Below are experts of layer 8 (counted from 0) of a mixture-of-experts language model. Rows are named router (the router's row for the expert) and show model dimensions 128-255. Each number is 128 + 24 x the weight over its row's rms, rounded and kept within 0 to 255. Numbers have three digits each.
After each expert's rows: a language model's description of what the expert responds to. This comes from a sample of Wikipedia text that the model never trained on.

# expert 33
router:107170152133164117125119152125149107107101108159120105151095081110122135137107119086141068124126153141139132162138134150158168193145119098138159102131133129071130188109142143118126117137127082128125130131119116106126146146071145116102146157117116151155137140140140092152101082113181129142126134138146139131143140094112115133130106162118124159092163165150132095141142116123124110063150
It responds to: Digits in dates, tables. Single digits and commas inside numbers in dates, event numbers and statistics tables, such as Bellator 2(1)7, April 1(4), 201(9).

# expert 13
router:137189106103172132129113130150140103118137118138181111147126129113150168135124153128101163048123122118139084166097160137149119148059084117161155110076152137095151153182135104137131129135137124083164113134132128119142168157151158126163133145124123107129134081145084123167176091091144118121127138118141117098123144117111131111125098128113133149117155139177132118172135105141107108135119
It responds to: Sports competition terms. Sports event words and numbers in results and articles, such as Cup, Championships, World, Olympic, tournament, 400 m, placings like 10th.

# expert 52
router:112124099082183115149131118154171131106126132132122104140106112148109156130147125145150114141105145126143101133111158157140165098073103136160149091166118150093146110119134136113101132145140119125139106148177152136144126170126100158127185109148100121110096115139128114147149079077148079123132119111140158125141079127159135152116115102145130157090156162180145115115125061170114083118160
It responds to: Asian and Arabic name pieces. Word pieces inside South Asian, Arabic and Southeast Asian names, like Kh, Hong, -ak, -uk, -ah, -ai.

# expert 23
router:124152124128128127099139128145142106127115104142121116118102111146119158142089088136173107128103108114136118143142129125082149135115120171124133125075148134130106154119129164111119138119131124113168139136133154169133106121098120137120166144137113150155152125127127098127152104103156091157141110149094129131146124148137121146125140168142129103099143135166140103109169123148118107147133
It responds to: Scientific word pieces. Word pieces inside technical, chemical, biological and colour terms, such as sul-ph-ur, blu-ish, herb-iv-ores, chlorpromazine, plus stone, glass, cell.

# expert 54
router:125124143143153090119119150112191130132113116151110124162149168125157093129120144095170130143102133113150110127153163125140146120116136129155102132074158159091161178118127152099104120126097127123159123174148174140123080143095144082129098106122103137121104116150127109161176118069157102110146154160108131078123117121160070176125123182155134112124095171161150103113127150168111129097152
It responds to: Given names. First names before a surname in credits, lists and bylines, such as William, David, Peter, Mary, Hugh.

# expert 17
router:125130126123158116086117112163179137068093099150107140122139123126105141125093103146136132130134111130139098143158143139114165113127093144163092085097147149130151161136170139144095124124111113092134157147155148096133098172139102155145143120102096121117129125117099102134168102115142072127129145124111077147153102095106132194114131114133141121120162153154146105143107095140096104125129
It responds to: Song and film titles. Words inside titles of songs, albums and films, often in quotes or tables, such as You, Love, My, I Don't, 's.

# expert 29
router:134177102123154072148132123138130116133135097157152154170141082120105125174118159145143145079134163135133122148108165118115143123118105134128141131107151184108140115123156149154119162140077101118173114113134147110120070134097139159129167125119120061094148091130131116146130118145123109128106111108119155104149127076141089139139122134126088145165114146171136136130177147154146101126109
It responds to: Digit two. The digit 2 opening years, ranges, subscripts and codes, such as 2012, 21–24, Na2, B2, plus a few nouns like development and section.

# expert 21
router:122145149134179130100092133138138119077149127137163102111094126129143146160096096128119111112137100135124125154132125162094142166110125110133125120132141159111135157134104127122086144094081138092141128160140168112161104131128145145124099145151141146126117100137111141152132078122134094102159101120143126128138149132144131114130105113129096126090128157136168085154194105125080111111127
It responds to: Heading ends, sentence openers. Title-closing " =" with line breaks, and prepositions opening sentences or phrases, such as On, In, For, During, After.

# expert 27
router:147149121123159109121126084099120085118152107145130119118133073162144136125100105171179133146135126120153137131119159145117160137112133119174143118145164159099141154143130158107085131111099146100153134126181145114089077133097115127140148109106092133142097121163087113165143127111132123125140144105114107116141093058125149189146151158121138149135162167173144113150188090149115112106161
It responds to: Paragraph ends, name endings. Sentence or paragraph-ending periods with line breaks, section-heading closers, and final pieces of proper names such as (Roth)schild, Street, Township.

# expert 55
router:161123121113151101103184100121068161119119097124126122146126086120128135098122147094118170122146143145136102170154188147166134154099134146140141121083140115128151143130159126127105155123086138116106097126140151163104086165122176122177128129092093139132145147132158126135138123094138115157112163133122136094175093114154117116131143130135109170084140138160176128179151105158101112136154
It responds to: Schedule table cells. Pipes and names inside college sports schedules and rosters, such as Opponent | Site, University, State, college, plus mid-word name pieces.

# expert 4
router:145155132101153152095086111137141131161131091101113074106141120138091171144100110148156152128131153127115108163144158166172153125125108149104166148132146187125143130119130166124161149123132125115179117174110120130092095128120159122140159150109106090120138128160148121172142101111132098109106105121123099104157132098100123140135085119128139148086151166128138075136121114144069081116149
It responds to: Measured quantities, sports stats. Nouns for measured quantities and match statistics, like average, length, score, velocity, minutes, often after a, the, at.

# expert 56
router:155157141079134096137143090132122067123138131137112119117123090099143129135129156159127150112119163132135133191102142136193122131101123142111122137093145167146138156098102154138103120136090121141101112097149158122104099145093149138134165141119109129107127093162093138176128140097151104158142102141117143129147143100162124125162111112104138153115149179139177065122166114145106104128135
It responds to: Clause boundaries, conjunctions. Sentence-ending periods and clause-linking words in narrative prose, like but, where, when, while, However, often in wrestling or plot summaries.

# expert 14
router:137158123089150105115123148123118131142105094156157105129152100126131117163119129139135115131108157133118126144102141156131135132136132120160163093101140170128152133156132143114087161128095109106131119107141152125136101179136108124129133128118163102131096098126103105164125098080109119133138110107123120122125120067147126125137084131117125182087137173118136088098121174153147116115151
It responds to: Location and role prepositions. Prepositions and commas linking an entity to its place or role, such as a municipality in, Location in, served as, born on Street, City.

# expert 25
router:098161123119173117131131116138117143165114110169113102159157102146150167160131148116139153140099178127115109158121162139116148090131141112147120103088150163098179154123141158136107147123105139088127168134113135143106131176075129126129120112133109140097096095146114159128145159137148119121132100121114101099155160116130116190142078107147126127099118115141141087121106130170096095112137
It responds to: Copula and adverbs. Forms of be (was, is, were, been, being, became) and adverbs right after them, such as subsequently, often, seemingly.

# expert 63
router:129159095083149178117128146101120162112092092104064069157098102153154152122087132182152152162147159102123142156146149180132161152098112109104128157107150141123125140159106149121118179145090065112130124127155173111112115139125119107107135128116122126141108163118096129151121134093152148160138143158126096141146164112106135126137079165153112122119121129175126109117129133160112116124169
It responds to: Units and compass words. Measurement units, percent signs and direction words after numbers, such as km, ft, %, million, °N, North, South.

# expert 40
router:152179122112170130083130118131158164139136145146096145102111093170147150118085122144150124142139170144140103145145147144159123117084149130151137110106159139098153089156158127138150145086154089119164142136168130127126087140138124085186170076101122110112140124127100120162165122079167118113132119130123161118164126122156144152117069157122116121117153135133128074121154104154105121145142
It responds to: Digits and foreign name pieces. Digits, especially 0, in years and numbers, and inner pieces of foreign names, clubs and leagues, like Antofagasta, Premier League.

# expert 36
router:106147138083146085133135103130153151139129107183099104126123092129119128178143122152145123082107146130147114184144141144175130136093120175125103122148151161134180151123132146101131145144133109098139104110140153111139105160139116132108150118132089139150136144173138051163110104139155116115136117120173118115153150062179148128106123121100095133128132164154126117104150111172112096120106
It responds to: Digits in numeric tables. Single digits inside numbers in stats, election and climate tables (76, −21.5, 878), plus some biography verbs like studied, worked.

# expert 15
router:116176119129140070104117144127153116121149119148094106150115128128087133124132124154137152141132161099128104159164152160107177125122126119164083092088151155109132116131135101126109158116157103127157170145146183108139101125107140130130154126126148122154113111134133091158138108125165103087109153174148157104188122083138119126153125133141126135134177141145164085148163102153121115137150
It responds to: Name-initial word pieces. First pieces of personal or place names, often foreign, after a capital or table bar, such as W(art)enberg, Lynd(sey), Ches(nakov).

# expert 12
router:128136123118154090129146146145115123140139082149185110168150095110124146195150107149146118123124189139158122170113132167130135129114138141147137152071147177120134160125125167154116137109121133111150137103141129116107107171126110120141156115139094130141112097139107126165184106086139099111155114124094122147170120097142124145141124147085146151111165191155134095128135134153107111119147
It responds to: Prepositions after nouns/verbs. Prepositions opening a phrase after a noun or verb, such as grown on, expressed in, shot by a bullet from.

# expert 37
router:115180081101162119089123114171129154102113141182114139140087093103118140143141103147122145105145156142140112137097120166154096113121112139138161121076133112111100144139137153148142116129107121151181154129189143156135114119128111110191131101122110110119114165194106118178125122093164108134084087114133091080172094098154128127144148148106141144104128119126126130146161166137119115111143
It responds to: Table-start sports, politics words. Words and pipes opening table cells in sports and election tables, such as World, Democratic, Division, Turnout, Majority, Genus.

# expert 34
router:155167156093182156101079119123119119122143084137104105121167073135155133124095099160126121151167145147134120164101144144136140130088142131173132089137130143109122168138152108136114146138156095115141096144154163101125104140129127127157132102135070083120146113146119138153121097153136123127147099127102135148143123070152119156144125168133149116118148149160152117111194117165114105118162
It responds to: Capital letters in acronyms. Single capitals and capital pairs inside acronyms and codes, like CIL, ERL, MF, FW, DF, mostly in parentheses or tables.

# expert 30
router:161172144122150110104110149156137134134140129149126111155135106125134133141153137159119144090132151157143115152124113197148145125084139140121136139110120131084133150108136133159103115137116111114134122118125117148149098082151076116129125151130106136121123150158123119195155108088154104148086131105103102161167103118146133171120142145112125148121171158145141100131160113116103081166165
It responds to: Roads, routes and directions. Words in road and rail descriptions, including route, highway, runs, turning, from and to between places, plus table row pipes.

# expert 0
router:112113073117123116107124136157143137156107085137119107165153115099165116182133106144167148148087146106115109176084125129123145127089132155137147119099159163112156089159184136127111150116144085086139171116127148129130103100114166140143153120111110111153122118146105144121128106098187104149119096129157114129152155074151140129119106136122147111102165138133127120128108156121138133156164
It responds to: Word-initial fragments, list dashes. Opening pieces of split words and names (sum-, aw-, st-, Mak-), plus list dashes, table pipes and stray digits in rosters.

# expert 10
router:120133095080137089115156087175101117136093082174111086145092138150102133115127093118154146105124143149139131149121098133099141143095135106154127113136128158082181150087162164142107142101117124099135141130151131126129117149088137146127160136082140135143108124142103092139171157102105090094123103130169129123149124120143125154096140148123123155111150155184163116138128083192146106124143
It responds to: Passive participles after be. Past participles and predicate adjectives right after was, is, were or be, such as born, located, known, released, removed.

# expert 18
router:137154123140102080091102129106115157122085124137150114124143105132161106120127142167146089108109151147102112154099146146129131122105095121142126164105095146112139105099124145143060153096119119107135129123098111130134145158103145127112139159147142106099120121141115132187114153149140085086110093155123162098149118088155096128138096128083096164145146157152136133101168102130103134118145
It responds to: Titles and quote punctuation. Opening quotes, colons after names in titles, list dashes and periods before headings, as in Gadsby: Nanette, wrote "Fairy.

# expert 46
router:105168125098146103112098145123127137128105093181131079132129089129123126176107093162168135137117158122109125152117095152147150117106118154143179081153175148131123131116119123130137166146144085114157135129152144111111095137097145118098167123136123137141155148119133095113159142085100106124130093133152143153160139089149130120161131156126084141097143148171169065137122133120093113109157
It responds to: Kinship and personal titles. Kinship, role and title nouns about people, such as son, wife, father, married, King, Dr, President, often after his or her.

# expert 39
router:150160101082132122116103132138140127139152129116113123143174068111114130175108132170138116125138151156106134136141132152179123108115123129147110110110157147133116162123145133162088121135105137118142090118134141127127111155120135116132210142111108141157119162137111112181130104123142121137167113140089137111180132086119110154139113169118116152101180146168106102112155140138109111123146
It responds to: Coordinating conjunctions, commas. List and clause connectors, mainly and and commas, plus or, &, but, including, and German und.

# expert 47
router:114166129126127092117100135112124120120121093152125053147084104105142122145133138167143113105104139117110133175128163139124169133107113114135199090108137163101150190112161120142064127129102140139189117116169125137154137127100156098131182142092106104117094162121138132171151113120125071137092118126144131135149118134136149129122112125115080118134135131143151119129134160172124124144134
It responds to: Demonstratives and reference words. Words pointing back to earlier text, chiefly that, this, these, which, same, said, plus film and series descriptors.

# expert 57
router:113133157112170107151107113138086111119118105120124114141139122110145136197112133127124163115117165140140134153104137117103171147108108134162143154103119155143133170152140164124115156137139165115150124135113159128105124104134170121127160124071123110157132107120110135140157064092118104106092082114097122118155107092112096121121103162120160138105198134169147110123152133149092079092164
It responds to: Time-period nouns. Nouns for time spans or events after the/a/first, such as years, season, day, period, week, plus death and number.

# expert 50
router:120133143092177127124172148102128135081140124135149106152110109091108174169111091117119121126151180123110109151145111135142108207130109163154086143090149176111136137134170146140111122090118151114157102110127149133114113186135121138145091097102119116107127100161117098184124108113106116111160099099123126119177133117152147131144104137106118122110164170182156122120153147133092098101128
It responds to: Of and prepositions. The preposition of and similar ones after nouns, especially Order of the, University of, end of, plus foreign de, von, du.

# expert 22
router:105122116127109130143140145144115146101131045122103109142169109148143167170135126126155151153114139149175135174104182148120190131089128154170134084079135125133144186092176116148070133140112129149150126112130154143098145137137143141137135084081121117111128169114099090115171116120109108122108124132146103136108051100125112131155121147131133144090168144167144169132164136141119111155125
It responds to: Media companies and platforms. Media, record label, TV, software and platform names in credits and tables, such as Records, Nintendo, TV, Windows, macOS.

# expert 62
router:143152154106182105158131117123083139106128153156152104119102103158110127108090132140127107118120127162115116157145177157114127125122126142144142083131100160123170141113118138169149107161089104132162116122156123141107102134093131114107119160118154089117105127139129135165089098112138090132106114097141115125133116083109097117142128151108105116104129131149177145163184111135104155085118
It responds to: Digits inside numbers. Middle digits and decimal points, colons, degree and prime marks within years, times, measurements and coordinates, e.g. 1:38:27, 3.60, 1986.

# expert 20
router:133125127113174124108117149120133108123128103127112108171130111131108137122125130165145129102126146133152107169103107150111128179125133126158163116135145159132152163128108143131106147111101095113159137141134167126085135135098133135117138134183126135113095115145155122139103127114152119102116102120150144128145128087162124161102108113068147137124131106157136120145145113135088109144163
It responds to: Name and taxon fragments. Word pieces starting proper names and Latin species names, mostly in taxonomy infoboxes, as in Species: ag|restana, Roth|schild, Hor.

# expert 11
router:120139098108127086101148109169141140137130075169124098131118137112107128153164101132133131075152188157118157173109129125113132156110096115148128123121147172114124144115154148129107130122116143101150128118143131098099099170106119146148150140145105133134130125157068108178189117114170096141135122121107107149169126099170124138125126146105135136113151142153131077149118109186097129105138
It responds to: Action verbs after subject. Main verbs, and words inside verb phrases, describing what a person did or undertook in biographies, such as began, made his debut, entered, conduct.

# expert 3
router:134138114106172144165118119145132144142148173103098082120094057162138150153124132179149133113112158137136123169134164147125138147119108155163079117107148134137136173108155132136133152087158148132128141108157097070095111129097107147145153117117119145149137138166102080149142092107127078103093110096113159120195127105121144173127100135101099177099169157132138090126182120111065111145154
It responds to: Sports table name pieces. Name pieces, separators and score marks in sports rosters, results tables and lists, such as Sc(olari), 3–0, Al-Orobah:, and | cells.